{
  "n_layer": 12,
  "d_model": 256,
  "n_experts": 128,
  "experts_per_token": 4,
  "d_expert": 128,
  "d_shared_expert": 0,
  "activation": "relu",
  "moe_layers": [1, 2, 3, 4, 5, 6, 7, 8, 9, 10, 11],
  "router_score": "softmax",
  "normalize_top_k": true,
  "routed_scale": 2.0,
  "balance_loss": 0.0024,
  "balance_bias": false,
  "init_std_router": 0.023,
  "lr_router": 0.000512,
  "n_head": 2,
  "n_kv_head": 1,
  "head_dim": 128,
  "vocab_size": 8192,
  "norm": "layernorm",
  "norm_place": "pre",
  "norm_eps": 1e-05,
  "positions": "rope",
  "rope_base": 22800.0,
  "rope_fraction": 0.5,
  "qk_norm": true,
  "attn_scale": 0.0884,
  "tie_embeddings": false,
  "parallel_block": false,
  "extras": ["capped logits"],
  "init": "uniform",
  "init_std_qkv": 0.0502,
  "init_std_o": 0.0103,
  "init_std_up": 0.0502,
  "init_std_down": 0.0103,
  "optimizer": "soap_variant",
  "lr": 0.00529,
  "lr_mult_qkv": 0.7,
  "lr_mult_o": 1.66,
  "beta1": 0.95,
  "beta2": 0.95,
  "lr_head": 0.00657,
  "warmup_steps": 136,
  "schedule": "wsd",
  "decay_fraction": 0.858,
  "decay_shape": "linear",
  "final_lr_fraction": 0.0,
  "batch_tokens": [65536, 131072, 196608],
  "seq_len": 256,
  "doc_mask": true,
  "train_tokens": 883800000,
  "steps": 7081,
  "dataset": "wikipedia_en"
}
Below are experts of layer 6 (counted from 0) of a mixture-of-experts language model. Rows are named router (the router's row for the expert), up (a neuron's input weights, with its number) and show model dimensions 192-255. Each number is 128 + 24 x the weight over its row's rms, rounded and kept within 0 to 255.
Before each expert's rows: "comes after" lists some tokens at least twice as common just before its tokens as in all text. This comes from a sample of Wikipedia text that the model never trained on. Tokens count by the router's weight.

# expert 60
comes after: " ", "–", ":", " (", ".", "/"
router [112  72 134 108 125  81 157 130 126 132 109 113 117 129 145 151 178 205 137 148 108 126 160 100 120 113 100  51 158  85 156 118 139 131  70 119 160 122 126 118 108 107 107 139 140 109 109 137 101 126 139 175 102 143 149 148 117 130 159 119 138 109 136 137]
up0 [130 111 131 129 120 143 150 131 127  67 102 133 102 115 124 122 154 136 107 120 115 135 141 138 153  49 138 152 165  80 124 129  94 141 144 131 140 132 159 147 147 124 145 128 171 128 114 120 164 147 109 171  98 120 130 133 131 128 111 128 150 152 106 149]
up1 [127 192 126 100 119 147 180  91 150 129  94 104 107 144 107 137  82 125 157 114  95 162 161 112 121 181  99 108 122 106 137 131  98 163 154 158  97 109 117 143 176 125 100 156 152 140 129 146 132 172 129 125  82 138  95 188 149 154 115 125 131 163 141 133]
up2 [129 154 119  87 107  84 128 126 118 146 147 169 129 125 153 164 114 130 118 111 110 140 142  90  66 123 120 114 110  76 159 107 114 129 162 144 149 118 141 119 121 100 129 116 116 150 145 107  93  71 151 133 141 130 116 121 146 163 119 120 126 131 164 115]
up3 [122 121 123 107 141 129 130 157  75  95 113 102 123 154 133  98 131 121 103 124 175 120 122 122 137 151 153 114 157 208 157 122 123  96 175 114  91 160  91 136 138  97 103  98 143 116 120 124 103 134 158 126 117 157 164 155 112  69 136 152 102 122 133 113]
up4 [140 119  63 129 109 126 152 137 177 101 145  86 184 168 110 112 155 130 126 139 108 138 118 139 142 107 137 113 134 103 181 126 112 157 133 136 122 129  97 124 143 129 138 130  98 126  99 150 108 137  87 116 149 115  95  86 106 185 175 148  89 166 134 126]
up5 [142 112 130 169 139  90 143 145 162  96 143 119 108 100 124 139 113 156 117 156 136 125 154 155 123 140 141 125 167 109 142  90 157 159 121  99 163 131 148 119 139 113 112 123  78 101 163 107 128 149 112 145 108 126 146 135 126 172 114 129 147 154 145 123]
up6 [188 134 187 148 134 119 116 107 175 100 116 158 145 161 126 148 125  89 157 114  73 162 135 173 133 129  91 146 102 115 143 103 102 148 169 183 141 135 125 110  93 149 141 117 147 169 107 147 191 132 160 129 111 186 107 131 136 122 119 137 118 163 110 146]
up7 [153 124 168 131 124 122  94 136 143 128 157  92 123 125 129 135 103 145 135 150 133 120 177 144 138 140 133 155  85  85 166 137 118 134 160 120 110  78 162 133 133 155 110 132 133 143 120 103 167 114 125 117 140 145 156 127 129 107 111 161 119 105 166 159]
up8 [127 106 131 116 107 104 132 126  92 153 148  59 106 154 119 118 161 136 168 126 110 116 101 167 102 112 124 129 142 100 142 118 110 115 142 128 150 144 123 125 119 127 127 142 124 118 148 136 159 125 124 133 146  94 169 122 144 108 172 149 142 155 103 139]
up9 [142 117 190 179 108 128 127 120 157  96 171 138  99 166  97  98 107 152 148 120 181 102  97 134 147 133 123 113 111 171 156 120 107 104  96  88 150 122  90 149 115 122 123  86 149 105 188 120 110 105 150 129 150 105 149  95 131 167 152  81 144 167 160  82]
up10 [146 132 147 154 136 101 144 156 110 111  95 130 159 147 120 147 197 140 169 144 125 100  81 172  98 117 119 117 137  75 114 106  97 115 136 124 104 135 142 129  75  95 117  91 130 119 132 154 148 185 119 130 150 122 131 135 150 133 131 119 142 157 142 123]
up11 [142 106 133  97 138 129 115  66 102 102 101 123 110  98 123 120 130 178 135 114 143 144 130 154 105 132 144  93 131 147 129 123 175  99 126 156 106 150 129 140 122 155 146 155 104 157 131 103 110 141 124 164 119 200 141 106 156 163 165 118 128 115 154 149]
up12 [144  77 126 126 126 113 142 127 118 144 129  95 117 140 102 107 150 118 164  88  98  87 146 133 167 155 121 158 148 163 154 133 168  80  96  99  82 111 106 172 118 187 155  81 115 164 159 138 111  97 101 134 141 135  97 150 143 128 110 141 122 109 142 147]
up13 [125 134 145 158 135 126 161 171  89 147 111  95 129 112 122 143 154 106 106 184 129  95 143 128 125  68 141 111 150 155 136 104 165 156 125 131 170 130 109 114 113 106 150 111 162 126 173 133 139  96 100 142 134 147 148 130 156 126 150 132 104 110 126 120]
up14 [167 151 130 116 122 113 153 141 163 164 146 114 142 113 146 115  80 141 126  90 136  74 150 135 148 133 138  93 164 124 146 103  84 149 130 112  95 111 109 102 124 148 105 120 145 169 146 149 162 152 117 150  92 112 142  95 116 141 126 116 109 123 107 132]
up15 [115  96 162 109 110 165 132  96 129 141 152 154 111 149 109 147 163 154 137 132 132 156 162  91 120 130 116 164  95  64  72 127  73 122 104  63 151 116 108  89 156  92 158  96 143 108  77 166 146 130 166 107 117 108 115 141 167 104 148 187 172 166 135 143]
up16 [161 117 128  92 118 111 104 122 123 120 103 143  88 120 112 137 156 120 110 178 173 156  73 140 104 161 115 127 122 146 168 107 154 143  76 134 162 146 147 115 131 145 115 166 129 149 153 104 163 159 162 147 173 161  99 137 113 140 178  83 119 112  98 139]
up17 [118  95 154 110 175 179 152 110  95 120  86 121 108 102  96  97 121  77 130 156 128 105  99 176 159 124 113 118 139 100 152 146 162 151  95 137 103 162 128 107 152 130 117 136 123 112 114 138 111 128 106 103 113 112 141 174  99 123 107 122 136 105 174 134]
up18 [105 113 131 102  99 111 107 142 119 106  82  55 127 124 164 151 104 113 133 116 168 123 132 103 132 126 174 104 139 110 130 150 149 122 115 108 113 153 113 163 139 111 125 110 104 163 132 152 143 114 134 152 145 106 130 112 126 170 146 157 148 149 138 144]
up19 [157 107 124 152 134 175 168 116 110 122 128 134  64  62 124 157 149 109 182 105 177 159  67 125 124 148 140 151 121 130 145 110 102 108 122 143 136 135 110 122 112 127 140 113 163 110 117 140 132 109 116 130 165 118 125 115 156 155 136 138 189 119 158 128]
up20 [102  82 124 136 122 182 106 119 132 127 117 138 135 102 144  98 115 143 146 158  94 160 143 136 139 146 156 130 150 142 125 164 143 110 149 174 154 181 118  87 104 109 108 139 113 127 133 128  95 125 134 114 124 136 129 117 122 111 126 164 118 182 133 114]
up21 [ 92 134  88 100 132 113 118 137 116 138 120 160  73 152 112 106 117  90 175 116 118 130 147 124 118 110 141 126 106 131 118 148 140 134 106 127  89 123 159 137 152 105 169  82 134 123 144 104 114 127 113 119 121 126 102 148 124 175 127 117 125  68 146 157]
up22 [109 177 142 125 135 117 126 166 107  84 142  86 144 123 164 149 113 127 142 162 107 141 113 115 120 164 103 128  85 121 160 114  92 150 145 121  90 141 146 140 138 121 108  70 165 105 141  50 129 177 113 123 126 144 116 104 140 135 155 101 129 128 122 106]
up23 [130 117 126 163  83  89 122 140 137 105 113 138 143 129 120 155 133 154 123 104 107 109 104 118  93 123 125 121 152  90 165 131 189 133 129 103 149 112  80 160 129  95 165 118 116 118 129 111 100 103 108 122 108 156 124 123 130 183 106 162  81 143 150 180]
up24 [103  56 122 128 111 100 158 140 139 144 148 122 101 151 106 152 147 167 127 122 149 109 132 119 116  69 128 133 119 145 134 120 143 157  62 153 158 134 101 119 151 134 148 127 175 121  85 129 114 123 123 130 125 102 136 136  93 110  99 129 163 154 119 137]
up25 [137 117 159 119 139 115 126 119 115 145 173 112 162 145 122 144 138 156  95 163 147 110 148 157 138 166 144 110 132 168 121 152 133 125 110 139 116  76 150 117 197 189 109 176 120 122 123 111 135 122  82  93 150  90 116 144 145 120 178 133  99 159 155 133]
up26 [153 145  71 115 167 125 120 126 136 137 165 163 116 136 126 117 161 179 120  98 118 130 127 152  86 131 117 141 147  89  92 117 109 135 134 113 113 130 164 101 100 111  92 118 135 153  76 103 144 107  87 175 147 137 118 146  91 127  82  91 147 102 169  82]
up27 [138 113 140 112 117 143  73 130 102 150 149 130  90 134 125 122 115 119 173 122  91 161 138 101 127  98 110  62  85 156 168 155 165  77 103 100 111 133 134 131 123  95 126 131 127  99  96 127 133 194 141 104  81 151  97 142 101 128 151 132 135 127 113 114]
up28 [144 126 138 112 134 127 133 121 135 140  87 102 135 111 135 106 160 152 122  82 114 113 142 121  94 159 131 125 165 109 124 127 124 144 115 211 107 100 110 154 110 144 134 165 141 126 103 140 136 142 137 172 161 118 125 124 177 115 187 138 126 166  94  95]
up29 [144 107 124 106 153 135 105 130  82 142 105 127 117 133 150 166 107 183 107 100 103 131 119 155 102  75 127 143 149 148 124 156 149 140 163 105 140 111 178 148 127 106 161 139 108 133 113 105 173 113  99 109 136 121 125 153 150  97 108  72 127 126  93 139]
up30 [114 113  68 143 134 147 128 143 112 102 120 113 102  87 108 127 152 141 153 120 120 122 158 187 122  84 113 160 167 146 186 120 124 156 135 111 118 115 116 120 170 116 125 120 141 180 163 137 162 119 122 161 169 138  80 128 159 134 120 100 100 124 150 105]
up31 [105 138 145 100 119 160 105 150 154 106 128  67 109 136 108 100 137 116 155 106 123 114 140 154 123 145 137  78 117 128 156 138 104 105 143 125 176 169 150  99 126 122 132 158 111 154 122 128 107 159 123 123 114 141 157 138 123 129 132 133 109 183 107 134]
up32 [155 111  89 146 135 131  95 180 122 118 137 134 112 105 128 149 174 103 123 182 133 210  98 118 119 123 130  80 106 127 179 163 176 128 115 129 169 144 144 131 119  83 119 151 106 100 113 108 135 149 111 162  83 128 117  95 133 121 135 111 148 156 150  85]
up33 [142 126 114 119 115  98 120 134 132 147 137 111  94 105 119 126 187 119 107  89 120 168 123  93 145 121 117 108 124 115 108  93 122 142  69 102  92 120  81 146 142 154 106 122 146 127 154 104 144 142 166 131 120 137 132 116 166 147 143 136 172 130 125  79]
up34 [135 177  94 103 144 108 134 128  98 149 129 140 192 167 121 153 169 123 144 152 155 145 159 149 123 124 128 155 176 126 168 121  93 116 150 107 159 175 138 127 146 122 109 126 148  83 183 140 137 114 103 164 146 136  94 140 179 184 102 126  75 150  88 169]
up35 [150 127 138 121 142 124 162 102  96  77 114  99 126 136 120 156 151 134 141 147 105 122  97 113 134 131 155 137 120  92 128 137 168 103 191 116 104 154  94  93 129 111  96 105 163 113 143 128 131 198 132 143 144 135  95 103 144 143 130 116 137 144 117 166]
up36 [118 114 118 131 110 111 107  97 105 157 121 121 134 153 137 139 110 142 136 133 130 131  74 121 132 179 145 146 184 109 166 119 120 116 158  94 149 103 132 131 129 141 110 150 166 122  94 160 126 172 150 137 136 149 121 145  97 156  77 135 117 146 128 125]
up37 [152 110 108 142 129 139 145 112 126 142 151  83 114 108 141  90 143 117 131 123 116 129 185 104 161 134 129 155 140 150 128 135 104 101 107 129 128 125 129 106 157  95 127 143  89 118 114 150 128 139 127 127 114 145 125 118 137 102 151 133 153 143 140  91]
up38 [129 108 123 152 139 122 171 121 137 130 114 113 130  79 144 150 116 133  87 134  82 106  92 200 132 139 137 125 139 139 123 122 174 163 142 100 150 144 140 164 122 136 121 132 110 147 151 149  98 115  70 131 148 170 155 108 140 138 128 119 177 153 141 124]
up39 [107 124 130 158 109 106 139  99  84  97 118 155 100 136 133 131 103 120 105 174  96 148 121  99 143 105  84 119 105 129 108 117 117 129 100 102 133 113 131 152 123 142 119  72 142 127  77 123 127 160 129 140  84 123 109 123 114 159 122 152 134 144 119 120]
up40 [155 160 126  96 104 126 129 161 144 112 155 142 129 186 112 109 139  83 106 132 110 161 161 155 168 115 126 126 116 148 160 132 131 126 131 103 173 140 107 151 112 104 162 156 148 140 103 118 128 146 163 135 156 104 108 152 129 122 136 149 114 109 124 121]
up41 [143 127 127 103 111  62 119 115 132  76 140 112 107 142 139 129  96 163 122 151 125 147 153 141 168 122 129 128 154 156 134 112 124 123 115 146 108 148 123 148 128 132 149 110 146 135 151  99 156 154 165 120 149 144 136  79 142  79 149 108  95 148 100 146]
up42 [141 120 124 172 111 151 131 135 137 117 150 112 127 155 128 131  93 115  99 169 177 101 100 123 133 115 155 140 139 138 114 154  70 141 136 102 132 142 134 153  94 115 182 110 178 108 120 137 162  87 101 137 128 152 105 139 152 122 170 167 191 117 131 132]
up43 [135 113 157  75 145 109 112 143 132  89 146 137  83 122 107 138 135 158 132 129 136 125 118 144 139 146  58 133 173 115 129 140 142 113 117 161 106 150 157 130 127 119 158 120 117  95 142 123  92 102 118  57 145 154 149 132 143 137 153 155 127 128 138  86]
up44 [ 98 112 126 135 132  97 141 132  72 144 129 122 139 117 139 129 142 151 103 146 122 162  88 191 141 104 104 126 134 128 145 131 134 174 116 140  88 177  84  67 131 104 141 146 104 122 113 147 128 161 159 188 115 118 110 130 132 119 100  89 142 119 118 115]
up45 [148 111 115 169 112  96  99 134 111  97 139 168 142 129 172 175  97 132 123 136 114 111 139 158 162 117 157  81 143 123 128 130  90 102 125  80 119 131 135 104  74 168 115 105 172 134 123 148 142 175 135 106 118 100 128 146 159 156 139 119  84 152 125 112]
up46 [114 140 118 149 122  94 116 157 138 116 107 124 123 137 145 135 100 120 159  82 144 119 129 116 109 181 162  97 137 105 172 105 125 138 158  89 133 120 125 111 161  86 147  98 136 117 155  99 100 162  99 138 149 113 125 157 107 132 130 129 128  84 103 133]
up47 [122  90 152 146 164 102 110 117 122  96 146 118 134 123 143 151 140 153 175 143 122 106 141 130 126 108 123  95 148  90 117 146 142 109 117 118 157 144  87 159 136  84 167  71 182 135 118 118 131 141 135 126 174 167  70 125 120 140 144 108  56 164  96 159]
up48 [122 135 146 144 137 161 106 115  85 144 140 141 117 115 144 144 156 110 115 174 130 132  79 149 133 118 150 145 142  88 134 147 144 127 145 175 189 142 138 134 140 130 154 152 120 116 141 119  98 122 122 129 111 138 164 132 128 156  93 151 149 169 121  84]
up49 [136 123 144 134 173 115 117 112 115 121 106 155 153 165 125 157 127 113 153 113 150 100 164 108  85 156 149 110 122  68 142 105 123 127 128 118 100 146 119 173 146 109 168 151 120 117 121 134  90 106 111 116 110 107 121 163 190 146 128 145  98 109 136 118]
up50 [130 106 114 114 115 139 101 163  98 131 132 119 150 141 101 135 127 124 151 142 125 107 117  74 120  82  78 131 117 132 130  95 103 135 136 160  98 144  99 158 127 150 124 107 136 157 138 135 139 151 117 134 159 163 157 183 158 132 112 124 151  77 140  77]
up51 [120 124 168 144 129 131 127 164 140 177 176 174 147 153 107 102 180 128 178 142 114 115 140 122 111 157 133  99 143 143 124 101 107 118 161  91 123 106 117 150 121 143 141 146 108 103  75 129 137 119 116 143 144 153 170 112 163 101 112 139 170  81  91 114]
up52 [154  92 134 108 186 166 150 110 166  45 107 121 148 175 136 135 165 137 107 132 118 102 101 128 158 143 115 125  94  96 150 160 137 100 152 118 126 113  75 127 108  89 127 150 139 110 119  94 164 140 115 164 145 159 137 142 116 119 130  96 147 120  80 113]
up53 [113 107 115 127 188 113 128 127 117 128 153 111 103 124 150 122  88 116 128 142 129 143  94 151 122  93 139 113  95 116 129 147 122  95 134 163 134 113 120 153 127  96 108 130 165  76 144 138 118 124 143 159 119 148 128 121 147 158 102 124 109 156 131 128]
up54 [143 141 100 143 166  88 166 134 131  71 128 111 142  75 157 111 153 105 117 100 119 140 151 157 163 102 146 150 128 108 137 145 153 135 119 134 132  63 116 121 111 122 154 150 131  82 110 129 119 122 148 157 112 134 101 166 125 135 104 111 120 114 116 183]
up55 [168 120 112 162 122 135 209 118 146 109 135 154  89 128 151 162 127 132 108 128 140 173 145 131 136 157  80  92 163  90 140 108  94 139 140 117 137 104 159  81 114 108 130 155 145 159 151 124  76 143  99 162  92 135 114 123 155 169 110 166 133 138 108  96]
up56 [120 121 120 162 129  66 107 131 134 135 105  66 162 133  97  75 113 148  98 143  68 165 115 131 141 132 118  91 153 127 133  90 131  90 159 104 144 143 128 146 118 110 143 163 155 128 144 117 115 139 123 160 142 113 125 122 107 143 114  73 158 137 114 123]
up57 [155 119 135 123 158  57 194 127  92 129 103 128 150 145 124 126 175 143 126 167  83 159 110 134 109 162 110 113 154 117 161 109 130  99 132 102 117 137 193 137 127 105 150 143 164 124  96 124 126 117 125 156  96 140 179 134 168 150 168 142 108 156 183 114]
up58 [107  81 136 102 126 148  85 166 109 130  97  88  82 113  65 110 146 135 148 125 121  87 119 121 103 106 129 123 146 134 101  68 141 118 119 115 104 115 123 126 105 137 148  93 133 124 118 146 128 173 127 140 142 143 134 105 155 138 113 131 196 109 175 150]
up59 [152 104 147 115 123 110 162 126 102 122 130  88 141 138 163 138 122 169 142 125 119 110 191 132 141 164 145 123 113 125  72 169 133 122 121  84 130 168 163 120 139 113 127 135  94 129 167 147 113 136 158 116 126 104 172 120 154 157  94 123 118 110 107 168]
up60 [153 116 122 104 125 156 113 117 137 136 172 116 129 116 136 139 145  70 143 126 150 136 127 111  77 120 135 127 127 131 116  88 109  93 147 151 133 139 127 111 109 114 135  93 104 101 108 111 115 111  97 162  91 147 138 117 106 147 120 154 172 128 131 126]
up61 [113 122 131 107 107 137 172  93 101 156 119  97 160 152 160 148 114 116 145 182  91  78 147 112 120 153 118  95 105  88 115 129 140 152 140 140 150 150 149 131 121 123 123  91  97 130 171 157 155 118 132 136 134  95 138 140 109 130 152 152 119 125 134 158]
up62 [105 108 130 116 106 102 157  94 148  89 165 180 157 139 160  87 145 106 161  92 163 156 155 142 125 113 167  97 123 128 137 112 122 143  86 139 157 129 117 153 110  72 119 128 136 117 140 141 145 128  86 157 119 114 174 127 113 178 130  89 173 115  76 149]
up63 [ 84 137 184 159 102 116 121 111 122 123 111 162 110 128 104 109 120 166 132 127  81 121 118 158  84 189 137  84  79  92 107 156 192 139 141 153 133 121 113 127 148 112 126 134 125 123 141 118  98 132 120  99 144 144 120 156  93 120 144 119 149 108 139 125]
up64 [156 112 143 136 167 153 144 131 115 124 134 153 125 110 127 132 131 118 142 116 130 154 127 109 151  75 129 181  98 104 107 147  99  73 136  71 107 108 148  89 104 115 148  99 118 114 132 101 120 151 117 188 147 139 130 132 153 138 105 163 165 106 107 131]
up65 [155 170 145 135 112 127  86 107 101 165 102 119 134 144 107 113 134 121  81 171 100 119  95 124 125 149 119  69 100 101 118 117 118 151 158  93 120 164 147 113 121 153  98 140 101 133 107 132 127 108 121 118 127 127  90 120 122 147 114 128 103 143 114 112]
up66 [153  94 142 104 107 136 143 133  67 139 165 138 132 130 151 136 159 187 145 135 119  93  85 161 115 142  69 115 113 145 100 111 125  79 131 128 124 117 175 122 121 118 170 117  99  99 110 142 123 141 121 151  97 109 126 111 101 138 169 119 137 152 122 153]
up67 [164 145 139 133 165 129  82 161  92 179 165 166 131 142 170 109 170 139 123 154 136 144 122 100  96 108 140 103 141 118 114 133 179 151 106 153 137 137  94 151 101  88 117 119 107 138 180 152  84 123 119 126 119 131 136 129 128 125 152 170 122 126 106 184]
up68 [147 129 153 162 137 123 155 139 152 142 117 111 116 162 149 128 147 117  90  89 132 113 135 135 115 127 150 152 141 140 140 131 136 103 120 140 114 160 131 114 153  89 141 160 114 117 120 131 132 170 115 155 155 121 134 114 143 132 127 111 135 174 109 153]
up69 [155 140 119 169 109 122 145 157 162 109 127 148 155 138  91 115 103 144 125  63 138 165 111 125 148 151 138  88 110 116 126 123 116 144 154 117 124 118 167 137  94 151 120  80 138 174 145 105 113 162 126 134 139 125 128 152 135 163 173 124 121 118 111 139]
up70 [126 146 108 136 164 140 109 118  88 155 108 122 122 147 140 142 152 139 154  91  78 203 113 115  93 138 138 128 161  86 153 149 149 125 110 141 151 117 141 119 141 163 150 141 113 108 147  95 141  82  67 101 107 159 110  93 120 160 138 120 150  96 137 119]
up71 [133 182 163 120 163 100 111 144 135 114  89  93 148 138 116 153 117 151 110 139 150 137 163 130  71 136 129 144 130 104 118 122 144 172 138 147 139 123 159 128 111 150 112 147  96 111 142 129 149 158  98 132 143 152 164 145 122 169 131 143 169 143 152 117]
up72 [108 149 107 122 185 133 162 121 122 156 127 146 146 154 102 137 154 125 123 140 123 145 133 150 129 159  86 175 103 127 146  95 128 106 110 140 129 147 140 116 131  86 140 123 110 147 125 157 151 143  97 123  81 153 116  98 151 118  80 107 126 101 120 121]
up73 [195  78 123 134 115 102 149 130 116 110 128 128 172 157 163 125 107 181  84 106 127 153 150 111 130 134 117 113 119 104 154 112 136 144 103 129  95 133 163 117 119 131 131  90 110 153 113  62 117 141 103 147 132 110 169 100 141 112 153 185 129 101 113 106]
up74 [174 112 153  93 121 160 126 115 112 132 131 121 131 125 141 141 105 129 149 126  87 157 161 158  88 137 147 128 112 135 154 145 183 138 102 108 133 123 150 124 125 115 153 122 112  97 110 138 128  94 131 130 159 151 113 143 135 145 147 121 130 115 137  88]
up75 [122 130 151 111 123 134  94 138 144  69 155 145 151  77 131  71 134 128 166 110 136  94  66 130 116 152 125  93 123 127 123  87  72 137 141  73 128 138  96 113 135 102 131 105 167 106 131 101 113 128  85 198 145 128 149 116 136 141 188 127 120 101 108 132]
up76 [172 107 118 141 146  97 127 152 114 105 126 146 151 134 121 108 139 146 132 145 134 140 141 135 130 132 137 118  89 123  91 111 152 184 133 117  88 132 154 147 170 117 108 112 117  75  85 117 145 121 153 132 122 110 139 110 135  95 114 147 135  92  99 121]
up77 [101 155 130 148 141 127 141 127 131 119 138  90 114 139 112 154 137  93 156 111 117 124 130 135 120 156 155 130 115  89 156 215 169 131 111 115 134 126 187 141 148 163 136 132 124 140 123 117 116 120 159 149 107  97  86 172 166 162 127 138 132 170 123 114]
up78 [121 114 149 169 140 101 106  73 132 167  99 120  95 112  76 148 134 180 154 120 105  86 142 153 148 135  91 109 119 135 141 104 145 106 132 184 143 139 105 189 117  85 133 162 139 116 124 156 154 151 147 145 123 141 120 127 115  81 116 156 101 116 109 112]
up79 [112 152  92 105 117  74 140 146  92 127 114 130 134 164 166 102 123 162 152 142 152 144 122 171 169 145 158 151 152 139  88 122 116 184  88 141 173 107 132 105 125  74 105 137 114 137 131 189 124 163 123 168 103 115 136 130 180 103 123 134 109  98 136 151]
up80 [171 152 106 178 152  99 134 198 128 128 119 127 108 192 151 156 118 123 111 125 101 119 131 128  79 125 134 118 107 162 128 140 120 114 137 162 154 131 108 157 139 106 119 150  86 125 133 111 128 165 123 150 130  98 135  85 122 106 105 147 145 130 154 126]
up81 [122 112 145 122 127 162 127 113 109 117 146 136  85 138 153 115 123 155 102 123 118 113 152  81 123 144 119 157 139 126 173 117 112 108  94 130 141  93 160 169 116 121 141 124 148 120 140 141 140  99 101 115 168 157 131 111 129 107 107 139 122 110 106 162]
up82 [158  96 109 148 158  70 138 149 135 133 157 115 116 130 109 146  95 140 134 124 112 142 114 148 131  96 113 133 121 117 100 120 137 106  86  96 124 128 137 169 171  88 108 118 170 161 117  76 119 133 181 141 116 133 141 117 143 158  90 141 116 102 150 124]
up83 [152 101 138 100 111 146 126 154 149 153 116  71 130 146 113 112 168 136 135 140 127 156 155 109 128 145 134  72 144  91 140 122 124 111  76 158 106  88 122 138 105 151 151  96 111 152 151  81 106 110 149  97 193 138 136 120 103 126 101 138 122  95 132 109]
up84 [105 139 142 144 171 138 144 139 108 169 134  99 105 141 141  88 139 147 124  98 137  83 134 176 113 144 106 113 122 124 143 118 102 127  89 143 130 122 153 117 117 119 135 131  88 138 101 107 142 165 137 183  89 101 137 106 168 159 156 116 135 123 136 129]
up85 [153 129  88 167 139 156 107 111 115  83 128 138 104 117 116 123 106 144 146 130 173 130 142  96 116 170 125 138 121 107 173 109 108 156 144 124 111 116 122 128 189 141 122 136 103 157 136  87 130 129 112 110 122 147  96 143 120 109  72 117 119 106  86 111]
up86 [147 110 153 156 107 130 122 124 105 133 114  65 133 164 147  97 106 133 116 106 152 140 153 116 135 131 103 149 165 121 110  73  92 111 152 127 105  98 129 132 120 118 144 138 161 133 142 129 148 134 129 144 155 114 145 117 100 119 132 113 145 104 150 146]
up87 [130 119 138 143 162  85 141 126 114 136 138 134 152 117 158 117 173 152 121 148 117 120 127 127 154 153 115 112 133 148  94 137 140 158 156  78 118 113 144 104 104 162 120 106 138 158 145 157 155 106 121 163 120 101 153 132 146 153 125 129  88  98 124 132]
up88 [114 109  96 144 160 100 164 189 104 146 162 118 134 160 120 154 119 119 121 109 114 119 111 133  92  89 206 162 110 123 108 125 103 128 156 115 125 119 109 129  78 108 139 141 104 106 118 102 113 117 122 165  99 123 131  87 159 155 127 135 144 117 132 122]
up89 [119 102 143 141 148 127 168 134 147 131 117  87 139  94 109 154 129 125 144 110 171 117 170 129 134  89 115 103 101 114 146  73 130 142 143 162 138  95 128 161  76 145 146 150 121 139 146 131 161 143 112 116  91 146 134 134 184 150  78 134 133 100 111 106]
up90 [142 127 127 145 142 120  96 113 128 137 129 140 159 114 135 124 162 131 163 117 109 155 152 146 131 118 152  97  98 166 142 121 134 151 129 139 138 112 116 100 103 156 105 137 146 131 100 127 122 169 169 122 115 183 119 145 115 111 126 108 108 151 105 111]
up91 [ 96 126  93  92 149 116  89 121 106 142 102 103 143 144 147 141 134 178 135 123  92 102 142 136 120 131 169 133 108 174 156 115 134 124 136 138 116 140 133 151 136 139  96 129  85 136 153 120 136 145 114 141 117 135 115 139  84 119  65 135 118 150 132  93]
up92 [137 180 122 111 130 125 144 164 139 113 124 114  95 166 137 159 135 111 136 118  69 151 138 156 110 151 146 137 156 109 147  77  83 164  86 132 107 179 134 110 140  94 108 122 128 134 161 167 114 123 132 152 149 135 160 126 155 130 135 134 106 137  67 183]
up93 [110 147 131  97 129 111 152  92  89 125 104  97 167 207 143 105  97 153 139 145 152 103 131 110 157 117 155 125 154  99 129 107 142 128 108  87 150 121 132 114 123 119 103 137 133 152  83 117 121 138 162  99  78 147  98 104 132 155 137  82  95 111 134 156]
up94 [104 129 146 101 115 166 137 152 114 119  89 113 135 164 102 119  86 141 117 109 102 114 137 119 151 144 100 131 156  88 116 138 167 141 128 127 148 141  64 149 166 136 118 113 154 118 138  77  93 110  80 102 137 152 119 149 138 113 152 119 127 151  93  98]
up95 [163 145  74 159 174 145 113  79 137 127 165 114 110 156 110 120 161 120  80 145 146 136 116 114 120  98 146  91  93 142 108 125  88 132 137 123 152  98 137 103 126  86 133 108 126 135 135 104 140 124 138 119 135 117  98  78 108 130 131 113 146 132 142 137]
up96 [164 144 168 166 157 132 137 136 109 144 129 146 114 123 138 144 124 135 157 119 137 128 113  95 125 172 144 124 141 141 135 166 116 134 140 156 131 140 134 196 189 115 115 132 117 116 125 124 122 107  96 188 141 103 112 160 142  72 154 130 123 133 108 130]
up97 [138  88 112 103 130  75 139 139 169 126 122 104 131 135 144 107 132  88 123 138 114 143 131 156  95 114 146 116 127 155 133  97 152 120 144 153 152 126 149 144 134 113 120 131 147 122 133 114 118 118 140 104 125 132 106 174 129  64 153 106  66 146 111 137]
up98 [ 80 136 142 135 196 101 101 122 113  81 137 156 123  87 165 152 117 129 132 130 155 144 110 169 125  89 181 145 181 113 140 157 136 147 140 130  89 136 125 154 130 143 138 126 115 133 192 140 117 134 149 115  94 141 123 122 129 113 114 150  99 128 118 131]
up99 [ 74  78 131  87 155 130 124 118 114  90 156 116 110 119 159 127 146 101 132 158 122 121 120 143 121 161 105 187 116 142 108 106 128 154 192 116  99 150  95 144 128  93 146  95 103  84 142 157  89 128 126 125 130 129 115 107  74 155 145 143  97  83 161 101]
up100 [143 105 153  86 125 147 137 121 151 111 175 125 136  98 170 138  88 148 144 132  77 109 127 118 116 106 121 138 133 132 116 147 134 129  93 100 138 133 101 131 144  88 118 156 159 123 130 114 147 142  90 133 103 125 128 118 168 164 127 111 130 131 129 126]
up101 [ 86 133 110 113 111 156 157 157 134 147 100 121 156 150 129 117 175 135 141 112 153 146 126 120 115  75  91 138 131 119 204 138 136 139  86 127 109 151 123 169  85  88  97 121 145 113 115 113 137 130 123 142 119 129 161 109 141 197 115 118 146 129  97  91]
up102 [125  67 119 134 124 143 134 138  98 126 120  85  95  98 150 145  83 123 129 107 110 115 117 107 101 150 124 176 122 127 111  74 100 101 166 137 147 175 154 136 121 120 166 176 167 127  77 129 111 160 135 121 125 144 148 168 170 124 143 194 122 140 155 154]
up103 [118  89 138 129 119  93 131 116  75 130 119 165 139 122 109 126  87 173  91 120 102 169 123 156 113  96 106 144 135 126 129 166  91 117 148 141 174 167 109 125 111 144 167 166 129 165 127 116  84 193 125 144 127 109  93 100  96 115 164 125 116 120 107 133]